Experts of a small language model: 542M tokens.
Below are experts of layer 2 (counted from 0) of a mixture-of-experts language model. Rows are named router (the router's row for the expert), gate (a neuron's input weights, with its number), up (a neuron's input weights, with its number), down (a neuron's output weights, with its number) and show model dimensions 336-447. Each number is 128 + 32 x the weight over its row's rms, rounded and kept within 0 to 255. Numbers have three digits each.
Before each expert's rows: "mostly gets" lists some tokens that are sent to it at least half of the time. This comes from a sample of Wikipedia text that the model never trained on.

# expert 60
mostly gets: " games", " sq", " km", " story", " details", " yards"
router:152122045085115104163166118144088149116161169165101078087130134101094105047200167053167150153080144142146133169113108122156197099126089142106173143200111131136132129101096142127087110104096135124166156113154152162105159081084163157079109106185096071135118142109129140117142122156139152211132125092123125097128151118115147145123093169182
gate0:116119102155118097098133138131097123121095113142063140117130108127084119103116114120064134169145085078181109046126128172151148100176175151172096141128138114130079103120095132155183129156132147093160182160122082113165088144148100148194075186174104176128144114124125106194176059116106166093152124106137160141086099145093117139142099136169
up0:141133127133155167164122077111155145125165108094132106048112099109143145138102174093148086134091123045115126110162147137162173070111168149081086104085134173162147162118101151172105162176124118141126109165156143162159131153175138113130154110159100125110089114145117072091065106123053139084098095060079097139180115138141085163113147151117
down0:158131103057158095108085136127127161094178135163139138110158135088147130065091139071171107078101114156101121158120120206144153166111139145103148155097166128083156130097145129169156156085141132161163113158109125104129066152183141142143163130121119138099102127147109189143061084144138179098191101185122135078133106109188175109108172106128
gate1:178082086137141112168161061115075177145191143129184149188066143075114150124079160107090138141177062137132126175176132137138149145113146107139120127165126166159128140161120140154108135168101118169103145137121141140107154038183108173160146108115077077109167101119060128103105108149145153130134044084125135129144155123150108140072164155195
up1:132162161171138137122114142124169099122089137119080053134142105198087123147115081128141142167166130129070142162084167123079088175150103148110144045108139139077099204144102161080109160123108132107139094115080172146124109163078169163144115118126153106107186101156144092174113147137139142177108216139124151121121143156189109117099108122122
down1:129045175072133091119161137030173158075127129092100116153143160162130107154136116132147153144146107120128070200081062157178143139137073128081167069163121144149128119159100142069124107058169095134086156154097092145121077116143153068130102140118095156075110186089126136086054063084117103144120139095122160154128144107171097145080180136059
gate2:168100167130095113132166112138076140144134111170113187093110153126107094131122111132163185108159084049108182154108077120145083131163161143144152128184126113165096162065153132136164116111147127133196147085152116046175149112110155129157156066207111102133176111086135075114128177152157097133183123194108123136170148143203185164116148112139
up2:123100064090140139138181131164159156130157146168189156115112118093078203132132124143122158187174104103103132126113122104145109123184071130084099152111168116119158125159140167130122155134129113061149120121098099131100154100147138156057162107130127079175112082116104110160150183108120137211115107085169140145130088117144122110172121109106
down2:164114126127116180129089174082163149096116116101173149106147109146172097130138163147135116129158121148160142129165201128057118159075106128120152126139236097153142124165180113114124118147161076149154137189128127109109095168107166146116117147147184108116097105132129153075101112097130180130162129112121088147169063120106088155149151136140
gate3:105092094083134122153176171101122071137129127105145090132108152148100150119137179106097124106071140168114168092095125122130085063109155157171151145072114091205141141118177113108147190139110134129157128135144164132087071137096108118122158095190164034140169170150122166166098098103102180135186130122138136074124142139134147143171218144118
up3:137113111132065095101117107114185110089094087090173135092155148101088065095161135096109089121139131160145083107080089114130125087142157096140128116076119097167103131118102121116076044119144147109069116117129137127168091141132061124210132065147080111152126053074113094143145047149125154160103089112161166080216187089122147146104090123175
down3:117175200125130114165173137080126100116115141129160122112121222157155143139128131099085136182149100109156142111123172123112105121109135144148117129129126081108063085118112126096148086130097126114075141137106095064145140155086128138230137114149126147155122102129128131152128088144099108117090131142085128111106087142112142107161132103179
gate4:143178116225080141169127085140111103147153142099136113145112125116074120138091184140131153203209117127102122127139171079066151116096156148095139075157068120126118069121113125150108154135106133123147126112142100164129149044116178108111052140160155168136111113107119146150109141104137072131115109086128128128141162204166144121123148027115
up4:140149148173143136088111135092112065104092139142107161135162110129171107140104088144140061074205113185090134119127124106005116141113192137168162142139050108141116170164156110124173127100122083087143150168141113047124170100132104113083086137107117155098156150130145145097053152133117115168122114077160179116185136123131187160131154161129
down4:127092201107084182160098133156115115108135163135127125126118116144078082137106116097148112162153131137111086139129183065059133120066132148105102140186076131079152137157147117093177135111114132175179102194079114110095081161139121101121098098128128207118141136164128089130143133068075117125151162121190132095172135124053138135162190151095
gate5:139133157112168122061176153123163125106156154101187074155149084117064130095126101078087148078096110161164084150083104134093073155153129120168116100090174155102182170137132124114171099143169109106141117099142145136093097113098136135053111110155098149186107178131089116068092122121108165130086179100122184119134164115117055125174151164123
up5:120144194141127127145114176128109144092152090135135145136137069119143160153125114134135153129116121105133180137162164156181082151185120121091164181143145112081118111153101099112165158144155092090101080132115138127078098221078144116130164159105159118074110188143096117116137149091101095087141152087151169154115101066123147150111171146168
down5:178140100107105118180120083137160120100137161143171091195180116111109071159114125091100154074126202078179136139141104146156084138094142121116117134118071046102115072129123121138094116143105036130075146108135098118121113144087154108123116127186180100164099136191094107147085115143106179149103142143118097177154135141097130135153177130120
gate6:143158126157149163123101079143151082154094147125116101127075106086095106208112108093140143175146047170110163134142137088122117123101198105136155137156134154112082066121090190151082137124124108168126197142120096118163097090107105132063199125134115155148053086153149101142173108136128122039121129063170118144160128134089155113126152178123
up6:147158140119159155128115156120163102166143102092141098143117099104108156142107183115191153123118132197105125148103144106161176100072135122082131095159107163162156065103157153206113130130117150086190216146114134142167219112124133118113156167091101144161044135125172139108155146199175111098125162116146114175123124151091159166161113110138
down6:140148144085087174113113109130158127154162099103165140077148071108099123124113119110113138143104125127142179161146102116139165169114088195075141100113126077153162077039160131147083096177197155107106121096105108142077148096126134136109102150095155130126165141093101128092150149158119162112160146146178139162116131074108093135186154160123
gate7:174172169074081169122164131121173141068151115131099082120126131086141148081111173116119126121079118162156127145104154084136134176152114137106134093162169142116079112161114153124169193143095160142116115094132173166076099104089119100129140105115132060125108142070064136120107175070129172158154151138111158174096113135133172104139163169086
up7:127131143151165139069141100144126130149109129101113066151167150115135199110151133140086128152146118094095081077140067132099153179185113131122096139090085149105154090174135072138152148167197065123180116088123142194130117086134158109099160132201131080127110091122129083142090084115160124114094080154122067160135150095082146088161119118056
down7:143112133098163095118128113128103125134161117165117162123137138117112167118158195165097117127078141089060152098127157103105151089105107124139111192171168100113166216168156112101082132150091086043176143160129201101126147126115141079129100081120163138158174132113123151131090144148134073139079131158173134085100143130128068144161082138177
gate8:160158091137114080095054141175124111144103087130164169129153152135179151178112104156086111104144146122108088110144077120121106150069185127121169126117076147095137075133128077106185135133119139143141142121165073155183130122166157163145194120138070140126180166123127105145114132164108124121136161105121113084127103090097167088137081138121
up8:138120152145136076019095137120099070136112112114142139132052119108185139093106064119097157137130112133157086079109110109143085099096177122172124127106083143118118110136196056112110162139211115120089128082167130141119137132165123137092088177092080142104134130116110135128132142077175118151146175138101154152126170119131134116157120131130
down8:144119093135111117170107124096138101143145119195110079129100128138128158128131134112114098177189129119090145123111099117087135166130108107085135064148194085103114069128157193116106170130157128163138127140085149080091120144124132108134110146146105101086180101145069116104177082150101160118134113106126180145117149219145129089138165129177
gate9:061155106097108149123103149154163143152129128146150111103167090173180127136144176142170129181126099123099123096146179146127151109076166120133176172160120124163155108096078155141074084126167109061082101091116111074143156113158147094127139116090144114113189114134106115158080096205144123194150107097122177128097132081085123118130123055133
up9:040152109099103122165138147146141105134138106105101107133086097116102169130147122083148151111136152156112100111191146087080155093143114183168174168154195099146120176110117097129091152162126099155125099116106140095123122131137125168152094139107181161130184108158092130185163100116149150120117077156130137103107084121146146130139167108124
down9:125124102153161103096118082135044080049100159077117153134123133100135119082112093146157120123109160116160093169085162082116113166167106118131154062171103135116132136130166142135124086125107083141136186142105110076087168101157134153104151171118093130124118142121165099113108126132095169098192145050190144093142174167153135120140101099156
gate10:163098139144110066119142151154085099172174123160127070151113132129118149156134129100175161135162096113108163113147118096089139103104128217189102107127169173152088135122130126081113128147138084141097121090129059151193188101080196143155073168090173136125140188114116083112166111104167075144110112153107155150169141149113120158105119102141
up10:162147116140145091121169161155055120199155088131171124134103111128053110134105108077184173129142115096084124120146140103093101147077081223164115133118154142153124118104139112121097120138110117153099073102150125137181144091126181146080100150133171130144171181096098121109154113146140146077088137161091112113145161173123065118084148114158
down10:100150149152130174149164135150124105136136111124077141128126098138173155177106173069113137118133118153154136125140135177100131135126139092161111125128139148091094088112169171121166154178075129094130100129069147160095077152105159146189092165087136095118133119120060125120172082106144113197125135134148174099139119074200145126156098122122
gate11:110119128157108087140130127165125108205108137142141152168113128118127110119202141136137100075136085179097157190058135120115117130126093136161131125128110115133104179143144118094089111172085155174076102096114124137115130117125143129042164171119083082053138159084083098124137134201111168128173099155185194117088118184149150126142134092122
up11:146163102118140173185097083097112135178175107101150114140176127132128152137115145069108107144151116098052124168110134132134119086181149071062179119153153156148099142129173127127129106082118169128130083144111133105109186181127087163201183130092125111098137142171082119132078096070158166134092145102160158111091125158167152187123151205123
down11:156065106182114104072125061114116177099137176146132143167151086154130105123159085052083136155095065109166134126100118122200129149091161133132066182084108112132106106077142139112096170127103219151092116091061133170161105119155171143098161143114110188129156124169107091129119169137143157102148127126126121133074130129112143116061106143063
gate12:163162145127132122104084157110109167154121107175145177134130143115192164130096169138105197155159082119182115081106114093111139214161099146153175124081153102066108159119131122084112070140081121105114121141219094089112094134123127193135109110145121158178102144169102151143102130153139180100101158141068147100118147189146150148133124104143
up12:099156158107040122168161092103109131041127105107149125163107148106088148109158081102117093077098164113134140156159115119125113086102122066110093168142113179169091104141119057153147089101201078128118158099118044116154154127163099091062181150100134105088122130049109119115113151097111145074115145070168127112181103125119113128116167102133
down12:136164085188076078107110106131184131171152134153090176121151167126128112118096108165158149172105128117118080120095164174129135083060115110114169134138109119144085142114118140134144143110129138198107135176123106138137105119133106159107215105106121115127111150104138106145116067109111124133126161085126146164053119158108110107082168129161

# expert 8
mostly gets: " season", " years", " time", " them", " these", " year"
router:147130105151076155074141079073126082131152141103156084096109087150113159098169163104212140125109101107087121135108133124145211059145189101129123122145169101101151136045130145115113140140138100134196174116120120185088162051097155137086130156160122081062106188115138123149132120144182138197172131124132133119107124100145123124116062085152
gate0:093144143096154078128076135118181085068164105149123070111101137095113147091110188127116119113184114120160155100055114155150117106068062141127166127061198082087136112116120094120103151120098161088190109117127098146075129173135111134092107176149120141093097122104161080134116132102148119176200141170151079145101154159075114099194085069093
up0:133159159105090197100095096097153142128112080106147188085165139147109193129131154110152119175099113094140095148117124060094141111132145152136160141144123150137132187170142118096098122136178052134133081135074130133184117133096171134160123104138206127084165191121172136135155136103134144085137130113102113060094114110124148201200094106138
down0:127089084125111161103171175180116138174086116087112090116082035094132110140110147097168067162118125095137071107164120106123165120109137099102133117158130125154104151119155184082135155123129146113107125108098145118159118105134098145114148114163156118114142140174114165089089123132120094127047091109144142204157135134108103189140126135138
gate1:098134115098137061109136126178132154113204128159152120115104171133106137085150169140176127184157110055100140113147135139079101187100141117085131112109183101137140100151090178128142147141145090151136188107139109180129170066117119122183176157127146116111119030127098144093104146115133162097209166174113175178141119154109156132150178142159
up1:155175113128096109164077179113139032095119155149070137149112103088127190078146078105143093120087132173126175112140141129077111105118063166134049156093141113118133164147154140173186117147159122150153082118164118113163128163131115089128062174133125122153175186114112096161167123110099140112161133200106073090089145165152177135141113160079
down1:134158115114150147110111097161142103181180102120193132097113123140085132114144142134128133099097164162149092174167162168157138129109127130127116097089131103173119151120122135163125100154130119125133162136140032180086131098096105082186134160168067109129089076094066097170100146178122122131144149150134100175112178092158082153166099121165
gate2:131104117136205103136055184093120128104106123093134074111138133175147122148123169126162139086134133144126094125071129111105097117132149170105090132112149091174138175126138127075082143126143163137147085190158154095102144134149157118172115179047151133107102099106195113154144120157139127142070140099103122113092131145108094093123150105121
up2:126133114124120101059109197130154083133128152146125139130132127084115087111120116127102158148099153108132187099167164100147183150117097123164091068119112146171095142153151117101147076163150043185130146129124099103159079116155105097091109166155110091107156125139132110108175097121162174111102126127165104163079146091132139149101143082122
down2:123153175084118083174126182151123088142115099119188123103171133178139172186128128104176171102099156101134103097116104122130133113129087136113082147141113118107120104126118114103133074108145125137083211163181160100122156102135120111144084102081138154140115112095103116106141118143155189153156169182154170064160102170105138152102180142123
gate3:175125136127042048107135134125127109101084084115129212122146076126133148121158046122121130146151167126122144159111181087132123087081169127114189096179107130129149128077157118108109141147141128157116095121200099152156119094139116093069131170211187085095114106146121108162130087102137168132069203089092162142129154182185143126084150072152
up3:130175150104067104066118136159076084123099133089117125110122106123093135111144089153112102110118134153109109070137134085136130094144094124074130136155081174128213137147072207165088139094108173126120110140162126141171148134142052110114100108095163172130158089132126178122159144077085062139088106095144174076119204169149114088061132171111
down3:130164089063185128112108163086186108170110153141128108136105087118136123176115108151163081122130125109128109069122075114128160080157117101085085106147134125220125124062146171102114127075120141137121103141109075112147140085127082150140133196146129094085190163121155129224130130172129138203125157114138107104153028129091096197123131140154
gate4:142101173148098140089106108087137107145097114074228147149125110161153115133122172085157184107073113164121093188185147077124156159114109175125109125096130092127121162175141171093127097111093135099115093131142072066152162110117100165135123106153111146078042129157138122128174112097081175113087143167088094064163109158094138094105111122179
up4:188096136109089165151138119062069186134136149127126143142168151148130098174179166136132158139106121144137037135181168126150159117127135142116128097083092147122129158127088133079124113088135132138172131157181108114127136079096140179175162169163140133071130195141130094156166090139197153150133130134109092112148189121114097093133126146153
down4:096061154128095162141110200171108116151147079138103121144130106115139100088168127147103129097117167101169103058093102115111182130109122137137111092104100077182105085080106113138075143118120055183139146096119103169154127131165123098134131109136153144109133148099152132122114143135110157152139107148202121121139096135137080186180157090118
gate5:111175083151122147134142088186096125112166153105144111114119089057066190108078122098133147115129102113144123117121095121123083125165122130161151113105128167186171146115143184056131092125140145126090130112112121130156141162155098126130142129070148158106181090145071121112094133071119163152115158168124139084174189084118084096118181102073
up5:111093146130086111123168156144092185112131116110124145173135106116069155158113138025123107107113090137137134147125117138153142112153170122153156084120091153119160123158103094094153148117176136108143174163072178145115155112153069148131165161127135090067145125134121160135127083077120142119126167136147201127140117085172127153090148095136
down5:160129097143066172134124103120084095152076059138073143123169110174107156153113161071101155111052109092139058126129169152098187129082133089170106094158164140077135069096155135087105141117143107148101127103090082096125120159145107143121091150138174145088159127150116139101092096063111156119161181147152133107142107092118141109087144154160
gate6:072087086144134093108145132089162108160153111161155097081137142146077171145076164112110063054162153160170165096113120132160129135140137104096093147125160106139113057088058120137077118165054104127156163074080061148157110045157114081153153193134099132124074081110134142126067066144130147155183180095155084109106119128123091132136154137150
up6:131121142124133096077068181072163103083126094128117059129145109078090149085096150180134123112150123098117136081095068094165133139116178093109102187112105122157128091092100096156143178139092113177141132154144095127109166131179197113129181179100078136088140199161135179086069173140128136163089151123175084162145122167081089117137125113138
down6:137088133150157153095155169190146126148089121107141119142138121123125076133076164157194122122122141111071103153077151171158127131109078153117123114137128155151073091172140108111098136134117110166119152137144144110109157132118121151146157155170154100101049147141113136152106135167162116101167147097150154154049152116178116169174126107148
gate7:087142141131108104129110155089113151071151133077180195148125092142113129137107150124154159174109139150130111128180099054154122147098160087126154184178137158083154178111117116129168095174183075080105115179186117070172106112117113156095064097129145085072068128116136162109101183115146107145132129178098121093125098077103069086113178132151
up7:080146131134105128172166141117070118140134120128138144103138134139131133154149121110136115163062152172162139144163114056121106147068090071099137151127128139097123188115109069121131124097161163145119107099131090039109078081056110118067134144121176150135120203103123180076129142131117117151108122080087101149139113151072146138119150107170
down7:134131202144140124163118139136105101150150103085104098139139111117070168101112164079067103120128182137060118081121135118092111131130065144124110147169117115140155096125124104165091134153127200166086118134155147102106177118129120069063159140127191059123085104087101101091135135125148198085057062126091139115162167127133113079150170126172
gate8:140172114134127115076098226146109132113160168125093104183078196105113075114143203087116146120149147147175151100145121107080120098113149150102126099170153101096132181138137158107159112141147151124129149160151134157111131125178113109131117168107177102114145182127148157085159134031138111099147160126070143105122158080108138105156087095073
up8:127093142138148127135078102119186176215127161177157138106175137140150094119147128127125138061087141170151146135133132130124157110171098069084140119112111142081112089106108084131139141164186107117130169134132106144142150100143168162093061130146164132109148193145098139086063095128133119097128090128235132078135115113123117127146139199065
down8:094162103134156092133071163095157159168162133181122103157139154116143184092154089102092124105090093127151209102072143204130123113123134121131130088144103124119192122077145201136123102171125127103096092077160106173101105148130160137112132058122128076129182143134046158150089151102112141096126090166147106158083202111204090148177136146084
gate9:157163148125159143124086142112092108082088144139161116144158192131153120081130159098069123169138112085086161072110125110079099108105197188132140169118134082144111144087123099113163150109128143140205107176127133089159119117116084149156111140182133161206099136112070131116074095086169121156141146104157157106197135130139123102103107083097
up9:117179070081121168134169143093116089159165124074121088163122093084168112147182119135106102118102142182052096179197143182148105121082129094090115134147120102144162075052150110080107185057130127113141112144145073103157162146170096086092128124102146121097104114106153135131145104106104127112056115179140139137135145141120153106120134120145
down9:107097123094098101132104068146104059125129119147095114116126124152121116134118109161085166100162090155107169182113077113118110124139179064082180155144110124058121142089127133222125196113144147142133137103120125155146120149171136195134136126129118083172167099137151133176070130106113142109071126161163184144099183117166132129154111142052
gate10:121133136140112109152128186171190088162070091182155039119178106112128075128154176166148088150112133156122080150128149109108139129145113147131168135068188088169113187120120053112136120146142167187090125147149156168122146150142147120100095140151095135099183174121146131153085117176106173083168133124131105071120183129117111120161094137100
up10:152154144136132141138140146102135150131129161113141087164081147107179096119096127108104156117139059092146116191149127144084127184164109125097116127080108149076103114210139140108162116096145104091164055184113137091136151105175054167134104156111103105096196163171102139167120074160167156120117158100073088121175079140090127104124076177141
down10:144118112126102115144078104119114130138143044168138092169096155131124103074130087108137103147147100134189123116111166142114070160137102064119141140134118113105154108108095132099108107188162144229108115154100116109152127114140159152129121160143133135125085170052110143114113156145159171073066056112132122137141110111159134129141108124095
gate11:146136145102113119142203096135172183074093111188062104134135165091123159147128036155135078140185160131182134153113071141165114124125177129167129076141143206119132158120137182093150184141126125158140136131156092143130102139109135114071120118186106111098073138154084159097151137128126138157104100170125120111119132150146119143119201107154
up11:138167168099123162156107164094172184150095092173175129072148098130094135144189182105175135136202120159139107094160083181096167135157134113125150116105132122101166109131098130165111106109147132115170104079103205124113155154145151167126137146089176140105144076095169120066104196072140149141145156082108166096143123084088082169169142097166
down11:132143151104138088158100114127169138200126079146095102180119100107109226216143156193115142147162093219141096167170105099178047168071111099127115121097111171135139080143143161148141108185124131151180095132177096104134095128150108116095114130094098100123114071139113069120161156137163138156108135133099148156073111119112156119090131134138
gate12:116130074121125101126115094111140113118107112145116130105102074159161120137076140117139116119122109128195142066112148084178172118127129135140146105137129117107127137143126171116156129159148088159097144085106082194080106084120111145148066141155140176098109139147113131127137147163095194132111129134106145137075169156119160106155149076128
up12:122141097109180103109150139094097172100100139107168136129115144077125149120153112152138112120142138152162127101152116124110099117134121072107141224113136120167189164132159114134155129153115164164174122089155100074106122182129152162179218134053142194152182149099143133065111137130131140123153136093065153137185133149180100087105135105100
down12:097090089091163083162140128138138174075125167087145106141063176084157121116165122133184143116134188090102154130122099139154150090195131174116137136174106139117128171128158152144150131134058122130160090128146103140129184115152155129154122123144128149179113139111165118119130142131173183162141111150112129129142137096104117145112118116181

# expert 53
mostly gets: ",", "),", "gu", "qu", " club", " man"
router:163141124143102113077123073146108166110157147140105132099124131181079122113129172133153142096089101137141100119081087100176193107110158208108113127133142149107118123096120157141114144132103136187144172116138128120094127118077125152123154160133148058016117176149122110147128092142161104144135150125119156130111152081133107157130092112121
gate0:126115159131151168117088135097124142135143163067151196148080113090060177096121117120108155141114140107131151074072089118137113120108108116138102100089123133119111185142149138122123143104164110184111107136160117119161124127083096130091126192110192092177127155017125130089209092194152141101120116157133097115083169066144119100130134090134
up0:152107161204164174165153134154113150159158140098142105129139123143141136116130124064183117134063110156079136131096157132129061142112137120105166145091137118090095006117133108140218217187126149112182123130141140134133151166150146128116103100161131148130066160090171128106104106137118107118146150170170106092080092189126157122120099113129
down0:123086092087092133128085155052152121056144161060156145124075135174109094122088174098151106158154089149138147137197130074139117149112114098161121124100133108070119118139110128155138096126126131097099138158128197128077113196137161108088151127140130138148115167103129177081128147116120132085204137111159099085188160124217158084105173127043
gate1:141131111128134150064123153177133128097159121163094136130102145132084108085152135134187117071085167122063100088112112135145226210090138166134129089141166210065129114136091162098110170091107122164151211124128120119054107136132134014167170137155121141125127149119142131134152131192142155084161151151159161103115166116111101150134164089105
up1:141134160136150173128075026123136158175085140157195184125093149140120177164133141096073168174148127173161184105157098102081084090197122104157153147110088061119163188158164140164139079133164138137104099155109145113172140136090095190124094095084180129128151097128121151123117096155167152113058139143154124181083082160125128103163112130134
down1:111178151118125093100131212110155120066096081091124107125102085166158136126061136152135160093104195154168179158137107145137169105120134122091170073065146139125068139117102071156172140122155119148210151124168091180175142064156108164181141175168116137111098111102105125145108128137087147111107133156083109137113160083145122104082111115162
gate2:143155124111161143168123125171198117176083111187108138120147100114162137106091134115089115126051104189089134102145142101107128134126094138113102089102097148103071148142171134143090100171119123142167132140096097151156121126111112124094064098131175110083207141165139100189108131102080180107125128193117087060156105123141146178170121137127
up2:110112142149053108116128105128092124072147169128112201075115110150057126107176138079169141141136189113164170146150126146104123091108151140196098103143159164104135153205110128115175165112133176176142120114120122100092200162163149091136151157161133097129075097104106097134122089152136119125154102081137169098094120077122124090121217173165
down2:130127072119164101101141075098111129155133132104096099136115108162155135083141105135094098090186058118122104086103157174131074104142079148122147197081079131128119135144112086106149120146126117088164083107127064164125142092146078135132187129087154091160110130154133110143105170153085109201183086081092126135149176078136142094075150094096
gate3:114076059158112128112138132147123166119093166094114129132086180117139127092173137097193109042121143193127086073096063149158073127121129188089137159106145144174158128124139169091141146165168168148110139158140142122084154145128108146148149109104155108091132123129112134093068113119172164147129150118155141170126130109178174179057059133102
up3:131116118154148075093128172097096127077145130105106172161102158170134126080125136115184091119110120159128120132087058132111062121114099139084118137136133171138164173151157203117176161135181113122123161131123103149077149116129121116145176157100129107074135150105090154077124074136205142129158142120130161086064102151134209106089114173130
down3:146107039104148096105134162114109138179186079122088098173160095128157123079181076098143109147104108216128080111124145180070158134149120130106146104117088130108131127100137148100122083119186078114123099120103141146080144163098189146167149163135139138147129126139116127129128124135128125150220145100140124121137109117139094058154095126124
gate4:108113126145161163133101133148144116166115197133067150131110173112165109131159080063145120102147117126125127130125164153139148122077165109113168185147159147099105094160133115106154100098141177140186149118148158151194142136142143088150083167073166123105066096100099072098114108169126104158161125129083139133116071129095141095114091154096
up4:181127117092117051122119085192187153105103083119126099105200110176136141129063173119136157124115125135048120137106117161075129150164067147194081121139137130187092155102136086110089162122105078142107103127089118110138069118155096136141119086111084177096255123129098121120129131088071129118115108129088096095093138193113106147160106124121
down4:097108069106048030118113118134175067075122102128120101144150167165112149123103171135131134162153133183126085200169148053131120112143089078125165119120147111155136170111126084139151197167119152107138147081141144146114149113145131124150157079047124103157101150157106116166027103111063101180131151096135159129135162155122146101140097191102
gate5:132131079116191116090120126108108127087141145099096162106108135117088101126139093120132104118159134089128150139102038143089128111138124091123121118120054187163194145166136144105177149094151131147102169101123101112120162176147133125130144058133113101142096057135118056114114084175121133130128070117228152103157164163128171107167126166094
up5:123104137125173137108139087139160095155119147119144188132163135134073123103128131114179099198140156148167162132086096169180179126137113085190093105087122164152123128201103152172131117138123141077102172149129116173116114128156119130103125091103116101149127127109136082092118151075142120144168082160119046101124104112118068158116185095156
down5:152127216125187164117167082132161139177124120079139134125160130204148112147164116107109160108159115153120110131138150172169100154093080146147058209079099119126108145129137136147100124157132164093147173140175061116129146058121173146103093115063164120106113116119102133167091137114117164133178130092115077158124083112066116152125143132131
gate6:089166119147152104122151138138155138074130099089096087151111115178058144125184137143134146135120143099130160133132094093152099103117126131197143163117101186102138138139062127149109150131213117133042097117207147061142099151135170121079102098175144092140195114105121060062121102103081123130101154163153158133165097116146115106156151073092
up6:154163134132145176117110138117140171135075131119147117085131104141152123126132066100080102149095162077181169133097067160105118132088088155137148177173076205118136140141121171108149136191126073125075161146179123081153147182101058136167119103128111044117116116102146098106119135138111142183156132129105125100119168080138111121109160096100
down6:146139151124123179126139094107097122146148123146129082126104141097087173128105044137118069163117111128224136105117148092135086097135123109037082088168077150063169062105128090151141157143129057126104101132201101134116141113140095151175115139090156079140088130125130142136101159142079152124161125109124165130069154145089149145151116128166
gate7:181149137181137119114117131191133145090113115180124131175111077119140135109081111170166121149172096133080114121113075132113142134120121135089090166175167104099061134126131154112098162132092138159200142118152119179153122131128104148148149090115083135130171092146149154162120155167169181072159124154120166133147077157147150135165096108138
up7:122150085142110161142100158163052113085098134159084044128110115126121168108153125079132101149204104131104175071106150121113154127172125100198151126094184108117128114064114122142108133142103051158196137148073119026153087098138160145084156107101144155172142133052098091120081101138133127110162137099176102122157111113110120114132135148084
down7:093098121108140182155161073143131123070105221134164065103119113166146151094152130074122114112110132200123123134093157105111128136107149135155117111126142126077117098149112164091117096108128129123149086128136092091192175134142095147156058150179099141150144122084086112086145118112147155120116097189125139154053156105136165101139142210129
gate8:097107160112119127135148114076114135179160150168178117129044157139074132128159159089105151166092169116161130085177144122115101165119120135090165146091115142150129126167091150106110125092118163053126079102139117145153191067107117133139121116146131154102121199144146100099162100154141114163147163138123117115101147109077087109210157098187
up8:086122113037079115187104134115115162138134119149092118101100148187103160070092141132136113144149124092108171103094142129106067189110055118116127153171150142149132109161089140141129135104141159136069140172130151086111146138117111166087154156154116092076139155111155121080179108173149138133105063157107121081153107056118093123126132149126
down8:087140101083131105124127113163148115127172099146124128143123118124114160135087128141137150139137046126120077112182192131101166205121135195145164111135150122087131099046166102149160143086192142126130178110144082187078133130089116190131176158105113092055144142160086136117109125092125113177146125149114168093076100053073093182212152163112
gate9:115110109188149145099152144103084089113102150074124055115113140144165140084133180098118128129156183105129157089120132154121088143130078128099170124138162150129073088177107085125101159146090150165130062181162144095158179074135120178165155100140180114098113113136116098128138137074139084097083138147203141108172105098125160049116129146080
up9:100143134151158178125165091071097118097105180116090174167150139172139140117081105110127141130205131124101108110115083087142066163163111127119117121145146122159103106179119142096132105107080136135131126154161128107094162093114110168150056146139120107135141092139136098036109067032051100152057183117190112083099116160107185141094192163124
down9:090148126101112150141120107083163149073134092170160117087101126126078180164135109163132163120158174128148106130167078129130135158157121091149169149133133141113071107145113115113114147114119136067102190167143143202114139159132123196060124157070097163130113129171129146153078161144121084147077116126101125106107132100149150124145075098171
gate10:142118158161094165137177145146074191182129137158172067140156103156124065175131105133100119154156129172132092148181124095133114045143188143172106070127129123103090137122132194175112137108086066140118082158109089128153134153132152120105138089160109157102045152116138118108149138084097132103128132148081110139165172119048139047173124155101
up10:071134111179193093093133104091122165132170197083113173098094166078172145084163165131106191123152079104097149094128106095098121123111081130139156189145123124113174185149165140145119080127153177132139182189109104139110165133069135135177124168082122173172141133162124079172147112114069115080149073116131159135094044149161170093129130137131
down10:031139077072133152113139088173132102163122197082109103114142100080144132115165105115122097158139059104122121120103154137130104086124122133121136088117136143081108095107154193164142126138093125117153140128111095144110131145128119068130126124176125131148073113098092100100139173080082078136155147103172120182129106105118085135182211177103
gate11:144079120111168164096147085133131095147118102142129110101121154099097135084127170105162085119179089041074099138131120135126131188124127103143106092109178151133112126159154055059118152145142085117080154157169121059144153079146106138150106125165094078121104104082142200126126061133095138145070163083051126134072062077126090106119065110125
up11:148137105153100108142127143174098144159135167182128127094130103120152065114136174081072107184100152113138105127110137131144136128110113086129126210122071155106157104086157130126060051113100085140160171134143132161176134159192227113115161120082176156142117176182140104119106112133149105144163120107120114079141075145130127132115078127170
down11:122184090166117072083083146135095124186209187156127201074209153114122143109096108114118115183120069149142150075122192094165198141053136132141143144097103109090153096124128153123121099210117144055134086119114175134138112124120144179111127078105094165142097205131196162169158139133111128146149100148104129138088133148188118121122078100182
gate12:133160141188156185132186157199117081094164140101155138132159195128091122139140170115179121079111138070156141140122133115144108152130121177136133122135150131117158127136142141068141122109131116096132104147166147132092179094102105187132126136157140107118128146087142105176152078125135092082125167132132101134130148111087110063159089098123
up12:131148142063224096132159129159113021126101084132174136124169166071113100144121153130165122137125164077100153114122100093097176042114140140137099141079135094127117135128152121113173068140138131113176150104146116155135172126127125139145160158126146129115117101169142089186158086103177120146066147153141163148088110122100231164168086115151
down12:110145122108160139149142127218036064138094100074102117162147150131129130167144138125082143100106155148128166076143146101097130174086151167109145104134136157060059080106143158110176096102178118129087065131098119136108158133099154172155107166111142122110091128182120176166122114086115133121108139113151156165134101146161128135149061103175